Weights of a small mixture-of-experts language model, trained from scratch on English Wikipedia: a shared expert of 128 neurons.
Below are experts of layer 6 (counted from 0) of a mixture-of-experts language model. Rows are named down (a neuron's output weights, with its number) and show model dimensions 128-191. Each number is 500 + 50 x the weight over its row's rms, rounded and kept within 0 to 999. Numbers have three digits each.
Before each expert's rows: "raises" lists some tokens whose logits its average output raises strongly, later layers aside. This comes from a sample of Wikipedia text that the model never trained on.

# expert 40
raises: "ever", "row", " want", " things", "hip"
down0:535474493515490580497627442566397554543489554468543325470513511567491527436478484588511549446538484577450504491398484537413478536545532459561446520423537470415506476473470556506497520577490457
down1:412463474401528558536584417507534571494525479569463584547559476559463405441486514452458580521414520484571463454460520522575521381508475495494516519569469546537420476495470498429444491568575473
down2:447392495542559415513514528573498511471547497552489512440530538434588520500480487470475433501611472454500526508419581538551525469482515523558580421527555549589490452432479640511530625549457534
down3:477449490470531454560529485507464527527519453444531448458574444594468525472572422517512574501408591438422541508421550532533566483479497544489476458579459596509520477526583471575582574463412598
down4:546605481478592501521454493529510465458524563500484453409613524443538518495460493506507551500475395478453495486460585511518413541582447569508375531474499569499493553523411488591481562560471541
down5:530489524488478577470531481526604548499467500456525551563479568519543532499494458491495437516567515517495499504528431471495514420439506377521520551494604387493461409429472476506572537465489533
down6:543509445545581493343546478478492555462527408491522439569566527611561559487423489510493451468531499553434534543499498517477516493501460596541514447478594442439560534473504453497528473548527461
down7:408498501439560398602499451639548521565599455434480489481535527570502491547440517551499530497549520399445600488583505528502445536493509580608550433561471537541509486470413578515597478558479529
down8:560540581542588486574435473423499510522580520441530570474527569447520469529490481513436507487434493474409460527458488647517524545457602508548518473461452376488468524471562525530431463467529493
down9:461538523517424515468505583476654433534434412474566535542571473586531511385448562569494422531482518512527574505468600499537531509606586532514510566576535487455450534551431485453520425544532575
down10:473530458525413424451544516432504513512432486589491518483464528508600420593604532488407586503486549566493369482475519530522476471488553550465571552444470451458457525484499503435554427460595518
down11:433504450469489426453577555446526545449418416527484521474490541572664477512509510424577399476532607520490552453499448469466472528503481440499508521534464545538453458495577546490561500520532576
down12:549501468470497550446424499487381428469437543474423589554461462430541515507480489474523448499497519477515504441580508457520466394455578495403403438398441490453528561578490490499541498459542537
down13:522517418589499480507458524482580615450430458468532447440466558511476453480528478551586552498397399470489445417528462470543562534526456471504495525504496614492523509471479512566446542514465468
down14:484495475531525516453451483444521421521501437462579488511531553381495507514471466476601497545549528403501558535574633432583561471527416503510545445541579484554491475470524399424573543446509507
down15:544534459521472430496482522476532475609474487598519489508495524511495455434437438493527493532489487457478516520521538527561508495499472486446501471510523482437490558533558457451572462494556472
down16:561484542423494379520563428486460454482570559469487495409473490445498471504412511508430494433478503572468516473417424391440590489493519538456498479490560551506518524509481468537557446491533539
down17:572513556508439490449528502492465610435537444478512454466519524467551481597530394479537518474488536509524524542453502497505439465513517505455596488506510559436582604490525470488511410470585493
down18:549427508460382497569476385486511433497583555520439537475430533512478495497525490451514481430546501479509405577505474481555436593489491513414506544443428556486548450527537519509434513553519587
down19:521535454536599430599548484524482484503502545529562484574461550556549516517525499524510424469481499620515444519511574543517471534531562540519512497545539488457464510530511537532527475568502547
down20:468457471503554524520528462571514575526485515586527531568409491493480545405429551454433444566549457459517400579567467481541503453510496424508497537590567557562503453566382472489505528511509486
down21:491539539559570499549458527523577562417472516400624504510519550390434425499510467577467484492444510532492507458580453518523546485466540547396358496468484488498459445521578484488544534544447507
down22:579524484476585411463501487620517516544568460512483466584580491488498514540442528456543424520454477529430586530497545471453459464480644556443534554521561553401540522455522525595605532540553480
down23:486542442553449489474528511511485533468480496574439513500546560514455539605484463484540540450549531503595405416474523472483374536601478543492501531502479495456505582509509404465578501498521627
down24:434473495502464563511453557403474601527511378530464402414528510493438512424512468489455509435429391466509519517480476494531503477579561573532455560412552443568512446558482509565616461468589496
down25:428526553537456475534536457505529486508468545564519575527451479480482495482520527410495519516456510530533464429449477392540432539466464556558564479566563537507464434537458574465534423504468492
down26:433521537511460506542517471556514521577580567376524503530560483439482529528588536476467514603462519634462457456475414537544481520522552516556505530451410521431442520447520538550494454441525463
down27:509498422468518505523579464538497525523442396574465404471530422492553563581527447526479434502551459443491653427507461471491502497526554533535554460511514559470590623559420536482515590484481560
down28:548492473562558460455478480469592560488616501474419460591431444525495506501465435517516567507547564563648515449503459485535514475545450535431533492488428513533415505517575531486562521492421519
down29:511521512433471525572533508496590458491473463489477457430538505470468445532463519457563509331528527503441507466524560524539455509481434524440491510500414445524582463391580478534494487536506621
down30:467496492543567323483549456460504571503547537485519456488449549566507544564461611526503515499456499481639472494483475414491539509661517544483534439425495586470432437518468556542618460552509447
down31:503446511459447579542507450586466585502568412481490520492585440485399525417485486498481453501568463589546560484546553509449480468419502614603546478460481466498518485462472537518512480488547500

# expert 10
raises: " of", " to", " from"
down0:543523521438511524488537503477541519330535532569579519444507457513508465392526516543522519444507467559402451517487539486500514481540490368504486551493515539396479537556458537522610457474506539
down1:474450512499460484367468406568553528508486427397511538563497549536511440611517554543559361510547485510514585573404492504484552497468566470545444499461446481460560473455476481552576450435503462
down2:533514538564435368491462505544402564569439470446523527507491440416437464508526511475460471502425468529557489465435441438422455474389487636524515491488531538439442449389472425493539505535509475
down3:456433458416536479475535442607407408487500386468463434524578527589454493563403568592624443552545484493469559442517542408465449547542482524500558512431513503495503512479493481552540492541539430
down4:515615489451478538441526492466441439523505520482551494512466466432456448488514511424580617367517563481456418529571527476474444486629450557456551479459526450509573522530533491454434602465465537
down5:579494529407655510548515498561527469528565503480559478493516548431476384502488601394507475465488478562483462458524481448473568522501561299493499548518468533526433452487543450516528518440515536
down6:523492513511522493453524550470468550472533469340484535529494489481485540436495582382500541444524525427528406478466547557482441529507506475435495568455471484543417474479423406542566493610497584
down7:499501466449438464589576366469501392564488561459564479546466544526486445555486472493513536526568486410425498513469575405435489512513499497544458499515534463493536404368437483451544540496518464
down8:537460447534401480466477552409432561540445546472460479505493422431471495463583575459510580557460458568462485481526487445432398556538436527497489574527451426533425482532413559476382515538508540
down9:453439489393552420485468551513463532439447510512421467460512443486528570431556557571487461508574566454428579469505539548508505507456527541477521489406515596505525492564577532484547431525548411
down10:430513474533544588541507516494496454459489463534482534415484495490540553529482501513537520499419467455474529462533475477529469442434505452485536568532486554455501504431515423496504518431500581
down11:457461462518525481443524524479531525516426408465400512400556518496500516434383420453511463554504417612485490454467500481491532572475491474541494511569549457496502514485534463554496475529491474
down12:517555529512495474538471526482493556507555550546529504466514460527452440555514445551492578374434594409520475514454458488553482479504380512467490416404449529576451481345518487505504483561559589
down13:564485481544549480532522559656456492468398572379472528512563492493390514617545527512458518451542519528434530545477539500509445493495537483525457476628529508435418478437460483580449458608521560
down14:489541502488464538507513415524586551497528580453587499503545469484533581580475450370493416473480504510508470441515430504503559476395594556544445532360425526453576559404491448570430487475530529
down15:530450538466451562521632480563475438572522472485515484520640498553474534425533593509481561449488569511497401443503521519423507479472498512519479480549503468442549470514468471404493585492450504
down16:481470475425525499491484493438555474412493607461479527590426492460463486421566541574413484540633400454543420471441523463533583557485589488485590574478510455496535442477603492481481438550477533
down17:537547513463505607515576467507447521537446484451550499448438631499510427580509448398563524535400447487521490547480527556455492433545517502566431451538518509457440613475509465537545440413516460
down18:571436436478412448515376460473510500428462501483528514469472497586440458502452541478495539531554484568541470479470456547386571486572521522514583465449530449492480542518469520447517481424442568
down19:466476440603432476514466526474526569502483632531564541602445534597509525537445499526495422487560472463573436434413513529492586481535678509489535470415475574523479463525466451482544463468505510
down20:507448481565480513427405553521552436444482458403459485477517476515580498512483596560583524452507527618406462427445437448447445529564430539472410508513508525502454483502443503483519455550512525
down21:431553438414562525531539565603538482410467439499568441520479581459506453470429490500483520502505462484461568512548531386499469578531497589491527476627523494477529517568459530565508471431535478
down22:506479474388440533573527486630551465529539500464446440513537573546521531531426476544503504589458536491485481473453454499525511597458598425522440477525572467450514417473492509513499499554570487
down23:581428485413489535425461483487519547507502453396544490532498529532540550573460494545545491561419471520543486474590429440463526536421385409510510499527406408549521456457578456456499534562504534
down24:437481461537392520479536486477541527476533521455411509569548384509531517477439525477500416418598597503445502412429553508481555484476528501614350605448517468561441443545501569437452513442574445
down25:421512435573466529623623435461458541498539495530542458424430448504524476521538542466500490553488461475539424560559517471453389477522514515525537492568542587508593479549466452419435536518561432
down26:684462520533488495526400457433429488554481457441416492471620454533524587509493524536504441479580573520555459459405583511431477437567507481551462421534370390544422490454510509450580477574515510
down27:471559535507524625440530456488501535391474531556476546513540552577456437492521518496539484464418539519515444557588535498464525560465461470502482445596526396496514599459487567554436538471533549
down28:424538421558519553427525498474455536474548506559517512526565588524601568507519537513534535461514431549471453477476530417441565482519445553495377543386512519502563506524565514532421413462624544
down29:524497451498600598483539478473471480507489550588520446577550501519474529413528446456449525526533560404490369504485572512473529500504513441570380532464577534467519529446458542515535593519435573
down30:403446466476515630467548486547574543455492468475522498418457450503393526524493528547467430566500455495497516588423530509544545578442478468544469600445506519462472618512588578490471496499465506
down31:510496509514431481504454441507533453478449521477559494404550494504510487526571521551520558538460450494485502417337538561535482526505539459515576506564401481526447521431496561437448530509474530

# expert 30
raises: " place", " between", " the"
down0:500508515478509572574499563465489464523593529409495477515421481521447461585479564452466663417519560479523457610442500601511469515461464576443487507569501525528485463423519503532545514517499406
down1:579448512508564486517561472501476527497551501504447481427468478488549505475526435541502421482552484550402541450513557514445434549560409478444511446529475505532496411443450474505395465516494447
down2:470560609452538558485464418452449551455517494403510446454427501493597518453409506476511497574428456427519531423516461525526475420539554516476539575465467413464579458471613592550532467513510489
down3:557430513539514412384474527512514640580431538504489466531489505569496477502500502461479526451430479424598508447416508459492469551414485534526477508499436539550483542557516561391557408474510539
down4:499506486566495497456575497450544542456482396423477478509428492455457495490561480479563362482498478424433509478489537413503581507452534451438428513548516474469553581500436472512409522516457496
down5:517512365508443522521401505489384450487487453558550425515446507655511521511411541466464524482498524448594482477504514614413574411440492478523478505496554568524530523497512526550481602542441440
down6:537494484408503447471478504533514510507446495440479468500488494449481509435420427412476473581456523558511594531569480653558431473468442494460579488481585513458455515462475527505503507523517584
down7:548497364502507547462519436476547459488477517521482532522449521532493506426560531483502491488422382519505419472561448493535464511543472507573488583552517516485477455465467585436387516501471450
down8:500510612499567492489505491530575445626472509574570581442521547537536520541485511453467486561511459530508533513494519477549604489493479490540379461473481545537536507485492502566452522599517513
down9:506490458536548419488500569369570437492461499546596510383508526447437505492503443500536510621572517467474525565533388482468464445468621596583477499507444481527523463609548538471516503511525454
down10:573491549536461507561559521520516509403544499517494464495477514457455500522500478575438489476400555434549510485482511600400556558506480630438594511507484518528492410553522431458372478616455482
down11:506503568540497541523448579488585557434406531512586446535533483506565530521462589416540522592500567454520470498552555510484456477549544483465449436514471503569475475508465444494529535450564520
down12:457489542473540529503454534516587508575411503518471464543455402507466449550409562531652525495497533496539384443575458499441474531554473453457479433448495529483497510535478432520405485550504472
down13:495556498550510651452516482489502480571535522514282448441517498460560459467509443553564512424428492620487443431471408443466498514519431499537509564442394491465559486563459482411424514437506449
down14:460482483536395497438510457498523480502568397493457502564476538412612470462449643537550547507459507550520516464539510513505409533509487505504489578522506556510524518511554532542551551505439443
down15:524519440501494490566544568491432539533545594460561518588548439453490564473432526477428540479435569445594398522508491460501449526478456587408500468560562519458524481526486463550561464495388421
down16:506446505485485549533526508560555535509467509501417455513531488439514587495490500498492456411539474574473483497552391446459495471431464515502543563458482427458480576519485597392515494533481532
down17:568565471540457575547497545455474515482448477468451441496434535514455482570489452489495544568500476512402537560419438552516555573433508449502554527545543430483568449420470491538485523433537572
down18:437514519565481523485505485457606465456419403514511555477496467403556446504528492522504529510487513471359456506408490561535552557447554575620534426495534503484493562533419425476588485371430566
down19:541422385477569509464563442552510471478502541600502515507454448518522527623536571487411595337489465512447497526517496453601546514585509521503437485549523438471556431579466456439448520410489459
down20:498484506517502478476446574581472541442498500575533573487396531535559456498495429462478511425502528490523422550535447441514475514494518533550468488520561491506387434504487488514600464550521493
down21:490461459492463494518530473500458481460546626520476529497507485486460498465521484533520479541506534542473580458473538593469537475459501403414531463532499456514411535487468448475463404541504574
down22:569478483478472519411533558448490562530476465471494441525512507453492483492557471541543401588405577538478529594577435379468475432474461450661509425432431572511504449531459398454489597441496490
down23:524493482542521604501413527560405501470491449508503527534478501540420486450566553467531503485517570606380569472503439438459502522424579563451448515524497493405524550469506520522560522522414481
down24:484444489473400501402456460536516422471523609473534548476517453533479525504528534508512425525455551516511589560483476437529440583452558493519446499554537485533568514479568595596397558465513498
down25:549560551522615515503474540435519520461502555424542442427462575447548540525449487476560456509557487376541569576512559557518590420515548463559429465421508548562511439547631440480485551453543583
down26:503409463461484498489548476454459493489553466512569511514496420536546551427524518493508554487476550504378528483502452460535409463397568500503417475496398524511495530488478461455562453526567464
down27:515418479394496612449459463507523482473485492508527461496621452513596432450572547563451429498466441481451425551537565464493437490531460434434573499509550477470611461498499487394548397535482527
down28:471533485520492458489538515617427539534558452544473487420563517490438567540486539497461463567465441568418476478556475473513459435499484586489522513455537431453546445533421496520526483518546569
down29:535535598570542534438574524484526554510535496519411472530520469489472535531449472648395499540429560553455410467549591492502442433480369472507533499464529572489552444549405499486439503517559427
down30:508525536470474400484433452535526456476468491523583535483524485555518455442504517497362440517482545513462484581459418567568509494565523448537528502395547434478596413463466483516501500494566490
down31:491426607540488534592502507495498562548428485492501527460460517403404522395612494531509483432561435461440635529596428449541513497506578541573491474436487568490480450436442511487555519407460450

# expert 4
raises: "\n ", " seen", " Away", "\n\n", " shown", "\n"
down0:487496544537453462449504554415485498522560567529477474478486468466476587490429599456463440504546492535562485466547492479392458427488556492387505434457404555446504535524465543423468507470567506
down1:491450492473496543539498453456447511593524466495563501408508454540516484485533504489481558472553528456525557485434479559473594468520605524503527451552474514509496521432471619524526390463480453
down2:490434469420499437464467461442376504459531492592437485496453464577423477490501502508475549460520474586481583570603578569522513415544475500445538540486560496443461488515489581476470501534498529
down3:504477431576538515489425368479500548457539560514440519416463490579407401516445515529539472560510458525573614437484493551535437497399531513506486502516469467510527558562446521520522373447493440
down4:515553510524325488455579562672435567557506497498509552506549497495544488559511474413460459477471499521602503511523528629505436536572533503533580562515552592459493536398406410479558517400521442
down5:454563530540457404478490435596557488572477459462530487488503421570551504485497373546358494497573473516485444422533464497508496555491527502468529465593487451483549464460515502414468463437527485
down6:530483593446401594486457527519482484555594381413506553532433608455508492515514525491540447536488528467562480498550552422479512495508448469416572520527470460513492475479549483498571503495502475
down7:564491512347386469558465545536565426472484551547546509466468470440465517493459580592442477508582492461507527567532493516577528515541500449479518457470539504522518516471565588589533497543495524
down8:536529482538494422464534539542455504524480439518441472445549416518531481507541495520483429467534523445463524424516577492449476445610535417443547518457455548502414453587646455434463469447516572
down9:501473393509543480397548564515529559469463499532497449472608461450532469498567538587459532481474638415534455537515536544501461497534515546471524381466435538509581571401451474411465483489462476
down10:565464516508611512507512423477476467538523469490502496506574532513454588454498512533414512522488430461486539486562511502521572526514569538608471520551574513527562479539585468557435565462505481
down11:527468523501521562441448510506580561499576502356588526541431423523485419479527512509506524491469395480568491478461529519484448496530386482418535426516526497569530545488624535461520550449520507
down12:452522529506336448476518528467525369462491471515528568481508562448506430501523482518486583516486512543511473435515517502504453560542512522413530434466510484503465468499550486549484464397476484
down13:509503418519486513596447471557552457461508469600596458529523518525353558448490535509433490478579491512499510576536514514479529502432461505503437530538473529574485557448401518522458506542477515
down14:446492528340539491529606479507570408496489652485485528532462462478493495556534560463532527519483609549427491549545510499489467551531525485469537471525545502458366572488406428638548486460506548
down15:500478516457561419492454556444519484461464454596621501420484536480539468456492530503575534480433565459555512534459517551501496508551544502468500505579471539459493575496429491568530481477486540
down16:481438583477453507557474496475504542526502424510586507517398479528523517459521516468505490477394499535511465555568547526418536560559615548512378578502528516521467403561446526435557554521520517
down17:553490541565503519593504544487508517429415547568406561492588473460552417459533514497518512463488475561444486475438422541595400503424465593527563512491440536456471606521472514492450507449464482
down18:471486503454530408522456608494475464460495514502432425430436512488470488457441414507488556509509478540510440512477474554595576467527490417593610412497489453475521519467557433447459478556458448
down19:485533522387482467480451566538509498518469519473536472493502499651581589506412566517560445509558417441583518491448458482570528518464478510561487531516523444500467473441514574526571432507504484
down20:520441473501565462511550391548554567489497494451503524418467530471503400472498459420551475514463506425521470575510603350390458488443581515466540431448459516535482586516584478582468566517513635
down21:513514501467547483601520484579615482464503430522453484480518574591593451538516521588562516468575490505439479431511613391517456434480557543579588491489527506519430524470504510551576484466470507
down22:488624523560472488555515461506542447541437467508526452445547439609468626486490382465428531487437503545424430424426507627541576507532540538532528451480457548502499504463578475462636442442548517
down23:479440521488560411456477508571475585475486496512544521566494503482490537565386509588435518534459509489476544525465428498528442446484431535515473565443514539492521564515521568542460497508483537
down24:536418487449571567443462542501527490456523558552513483511548502565535491512595516519480450544466507456552517548579541496545410480516437505442454556432515546480564501521570512383477573605531552
down25:471498374457466499435437586537473452487555540522502524514491558525480453427594542512477494518494508607506537543433574506584505492523542436511568468512508494517576454460593589547483480406630517
down26:439513509510674426551557383551505513526557480516501453476516538462569573515441571501520536549506407483567515554474459586498530518465486499498585494427475512507573512525560460521385556457467547
down27:545505547387466474488546631409394560429561527533570555568454571459514464511422528485424542610429512437438494483532500384518495508431414428570477540477589519530537606499498500546498457478407425
down28:584586449448405494428421531455498515475570526532499443523486504551548551490380478468440537574453392516509550511479522446525605473527429473453396491539475457441402557478469511538525520547481539
down29:585477446471593522490475435408478440527512508482568558491429543520445435521532495525574375468511438434578439499437558533589477424542436513517512475556552439488513542473557452526531580538429536
down30:425386458522489516507528420471558535480515363517547449422527477560501428509507535439550537428501514454432495523425515484446543420450523513441470483467449558602531440533525498465578544571477580
down31:488562572587550471495575530482548528544553483554444493509572502534524554518468532484449551499498532508511493514462456459478504616501489486438510531446551461440486523485558534612575413547477519

# expert 0
raises: "ly", "Member", "ally"
down0:584624529584477456498518479447515536482491555520445553518538485548382474491537525470521557420483508445481503488559477478460464450428504483534554460515424622478542539582619458494562500482523496
down1:536533476492449601544432486511575478451411480517531497500528464485446466593444485462573470561560533446451571526384545552551500566578546489500508480630521491457527530446402537442512582490433490
down2:515598454517468456508545492569509457536559489444564494537536461502445463434498493496482454527539492508469577469589540491467426529481422520524534535450514509461492438554533478494457510552552449
down3:530491576472472511459505547523502428472410508506517520532491522544445423498466473497454525477488574477399484567472449569474484555576496484461439536525510539464475536370523394450527481512503578
down4:487549470538396410451563536440450442537509564463485525545475474487537542546442490531409440616521546529514533523504515451523505496454451566584476534545616475530464467454584484441497543503579358
down5:478451492438455469584517473513469493531412493485428570561450605480546535454578412471486544492466450540544468421417429522550544546424540507505563443516496454488551566482425462535489542553406571
down6:507532624467556508577398553536400534505480552533523508515458459413396448507482394461494500568480432509450565441541552519489446488445489497461477486463417536524420393585551470549497513471534490
down7:508533462516504450521501494530507575519583518558471543607378503585475432525526502498492461442536494485524497482546532493495550357431525486439446514381460378572598486561503478351504423462543542
down8:481459401470507526393519494546563393526489485406530473562511595504511529503496550511514366543557433453497477411484469449560479467413491529522508516498548488459555469458455529495505441482514470
down9:528461498520573521564565475496469542487401432523448535562532505504512544547582460508493504504490465400481357452483517466522511569569517589506482435489448532483458556497516443434518501508457504
down10:472479477464420577519457510557545530355493402487477464484588538547511458509561499571524518419456485527535571446471474509591473491535600490451503494523474604458473549456443470508493539460554556
down11:510528557467467473472549568496509495502562589513521514472413492527614506523473541487527570451437477488557460525508508440541482470504540555376494581485468417477480507390504529450530476467559603
down12:569464483538510468554509528517598489564545488483412481416362488530567542476499505436522536507407470431547472614503539533524557497502542527496496427502493536614491498464529546547451461359455423
down13:446541535429450441550482513431492512466456440560606452504621606451558484538505443495505511544574415561405571505576543549426442572564484536486454523449389449411510507463550518536390493524540451
down14:549458489559555442548505412525602469548545525580481430421497404422457497526439525461556482519462483377556510488568553505548406443568527474488502535492470520437494482491433511624587548536454511
down15:520565427481481499530621466443537509496458473528536466498500426450528472506430530472558575525492529588555512464482523561488526514478540533528509569479524573500476533391460581434498387501524487
down16:454448487539552495446511509569506404517462474459509534497527504492467493452538440426523457518532513479525465388475515460437453527483503511493501498489509540581585498447550538572567526398406485
down17:407501446593497509481446532508500451471450579499510551515418465532623506500501555493466349464536406465505510427486543548558506538504515474578445477470506548460443579556445515424480541451539509
down18:500483468502484629547508503494480471509422479414487479441543539414456463595409463465578548449533450401444557531543526519493576431473548495504498524465462524520538397461516497559511508469486421
down19:544546529459476463535595488473455563471432564494518521454429476453524529551521413501516538482510588541435600497481488475583462529512463541538387550404481468560484525454456477519465494550528402
down20:440460463523436445394487483545479461450489438516489507465503434537518468498566471555561435505551527466544466517569439530516499412509486526472460566470463524571486614504501505587551560485429553
down21:570469424531531411428513484500519477448506497404539486494422437504539418575444532545486501413490416495488443456493482507492471595528557478579450466548556507498521471608460509497478525472435444
down22:433513508383465443575515475460578567509482456451490488549472482549587475479517536480490527558497559484534491439470495485544448426548596500524429459490405584477473418454494524473548571508465510
down23:513383543540509446530536550525451500563615433419551512463552524434495399522479541408540428535518569477507515440420581439476441543564469515409498482534515564544492493532494441438527528461457516
down24:474576511585493377443478501387483460500508486472483577509448513546480395523551623468565566392466581489523490543459521526547512434498442503537645490568536514484369483538516583575567519438551501
down25:475516540518425450590455445604451530490499490470451470575500567489552520495446531491563494559440424469530491465543549517506470554532465513502518428576523566591487461563545495481603495533454443
down26:420568553464574467509418473416548541423523559427466439469474527416498556547525589547508524365520436459503451426480482394471515589540415444474534401560416556388565597534505537448495412489533455
down27:433455521548474529498459382516490492355531598549465508536493449515492559607583552528527464503491465487501430487485586540602418575503435533513540462576418389551506498482519480471449529505403524
down28:486568511522556467517467446449462495488539494423435434446434469531439565512523491572502507484473586525525468546497479461486534577519517583522491606524520502465537468481429564506544465519460461
down29:547562549535543507485515516515541567523560461522526368492517483503481534454487450438533484546479464427430500533588552452446501502466586465544412485519492553455542401457533557495554596461504498
down30:554509594470425537544505503492517529434615592500517482506393560531572345484501455567411480597559521360510483464448513556450502495495493414570583480488585435481433470432487487466593505416532538
down31:515531495514418553458505450443521578527421527591432475585499566671499497473479484520554530465551534499436538439530550491495538509469550522594476505475468470526438524418553487506555482373550474

# expert 51
raises: " [", " things", " ago"
down0:642507441472473588531506456360455479496555396553524492473435450433474464503532520517522475458597477484541440529482520512508488475533496518537533491542437620451502603459539427535423474487460529
down1:458465420566500507529547536539538612492409509516538424565535534525671409505524515499409529538472515486540506439454429543498621469520447551461451449501556449448541483422587440485491534450479558
down2:514474497415445401559472462489587576567485436519556558408405482407527535541443621547485477506475555442464537534592490459532462483465534501479525562588531540497507477500521455550482500525569587
down3:464541485426535590493503541550532500480519470479550437480507533614436562502445488500494507476452496470548485493530437494528492534519518475535506456534464580506465403476507557499517449463634466
down4:463510578513511513526545473493481467612484477531464479466423434566489502596468427587513542540547437475523531487559476455564509389457559566440464455515492522565439491592542511551471459542566531
down5:473415555486531476506359533477548476411489466485570516439510537453509530566602521554490429524472588502453445531544519469505400511453495581458521525528560576490461482454479452604480502482509435
down6:511532475562525486444572554513481541594473527497507498492411507490575445429564397442552480561562490557534545439550411451462380522507511490491526417542488573455521513455532485474515478551442522
down7:546465510556516471559434540408521497539552559538508529528542533522527377426512433496393530439561470507451597483381470521450497458475565622448500427427477459524593435514497404394487499505479421
down8:521547469544541448406417472440551431546573582450519485519447489540527510474537593527538437514482587449587557468487500490472406473621529497447492531533531501494480439553445390538459471474503551
down9:534541498464557536553540522502543526429524469556498459530564470495430605447454504511571478569427437514547457534380463614497557550482506502500485543465554515465515486530512439446503481479405538
down10:487495451533584472484470574558505535353513450538462456525511593562453508461441433536513441591443523568494514467483507410545589486470488473469508403460586454477518465561547540507490634464493597
down11:515459441441508455464415552456541574502409565478437524473500575469486525516477524574390443509503517552426531467489552565554610559527602463561415543545506424496589530462519478577490496498524503
down12:526563471558580450478530519604506630592582477482573518429497524491352452396471456471498373536479440526490463540612515475590522444443543576531497501515503526559517519530513567544588565523535543
down13:451555548412481493511499547487485534551523518437463470550453486600496487494524409501601424570531409490476517517532507562536479484554529453417501514407501447535560445580483464456565519476514468
down14:444500559465511613529544581489571500405543448530513515441570584459492392438474639463523419586556458483525533418508518526522510456511542486526515600477525516497403531539488450553527564527477502
down15:534513496471593423592441457540531560453455517495499462529536496460505522561439469471568527515411490480470515520527435556508510514526418495511503534441379539541487564380492508498423498486442510
down16:536433516449553561432514509618583560529494435473417430497528517456441560552455570511484504460538521424453513600550527530540417485517609549530472586472522537482519532483495511399508550523570473
down17:509464515379418449482460538472521477487372564494491554484491615365430493530423489469470551485457476509489510549506495553447466536449470463460461522398502457514509510480468455540580608399430451
down18:481501521450567519562581436537462527539562401530555403533461606528575496449408503447452483496459511403580505538583532499492434481523601522517588518469496535575461533503566520563467502450486457
down19:475432422460484453446513499505505434526503576560471513456392500543547501371461427470441494514503471583573464491501532485530463477487511519517462564371523528446532458527574517611498499551499552
down20:512560408467584392486455470433508517560542554510465478498426560519567503547434523525468566483504410542518503570575492532530472513563465454510441515494496460473479425461544598546565461517576547
down21:564568527427459499548558578583502550484602573494481477534475472518549427527557449569499440545577410524524497497439490405475465481472593468561559511519363468501480500556562502604520470515469563
down22:543463543490465548480500544475531515517512446445611411438447544402527474487519478514527454541515604532484451566462553459600473523519515536489564514533523484616480527475418475446493441509482568
down23:394505523498465608564574497563569527457497384515517524528452508515471557590559506523498524505427554441624477469545580609502452609498558477481530483392542540503471561454466542474529495474549485
down24:530518563518516507501413476402484472509595562501469470442424529477565557544536427437508398467584534509553451481467495624479511546494462468467465515458445500515643463533404552487551468531543495
down25:434480526566504478469578480420476508539536430514526492494489434582517571644495506533459442465457478563490417538439538566480532539521581486506535509581564538521467465471498483443623527412504595
down26:526466494463450448581449464513517595460403536529576500425479474425638510535495538412502443558375464436484516529612433542530487556515557509529501537491511464396422533479493472551544506508454592
down27:563485529531541530488539407538485477476538608421517498552547498550494498450461477403564498438431559500523466487515531507566456535499516555511484431506418637499506456506513490459486556540482414
down28:533501504460482563475482499509497414502514510547528446576431566448552486473469603503419581485495555526483490499561484435492455411486502426617499493466580507458503490468431520451491476463597399
down29:454316488455527441446558575487491501562530555487565447533560578417520467499485473490470480399465468518624525514497537498531478555451546524479514421495508531489531558466500569511503522474416541
down30:461515480511466479497495513504554409508437477536431570488551551471546636468445415497478412482488494456536512483615614398428524536604560481460537502451550506453580497549433445540459549546440509
down31:566546517502459547539588478457494462467563535544463464536418541463507567452553461464442571546503562440521535518510566452454451487447493487581571459438486523481479482565467438519542532470596520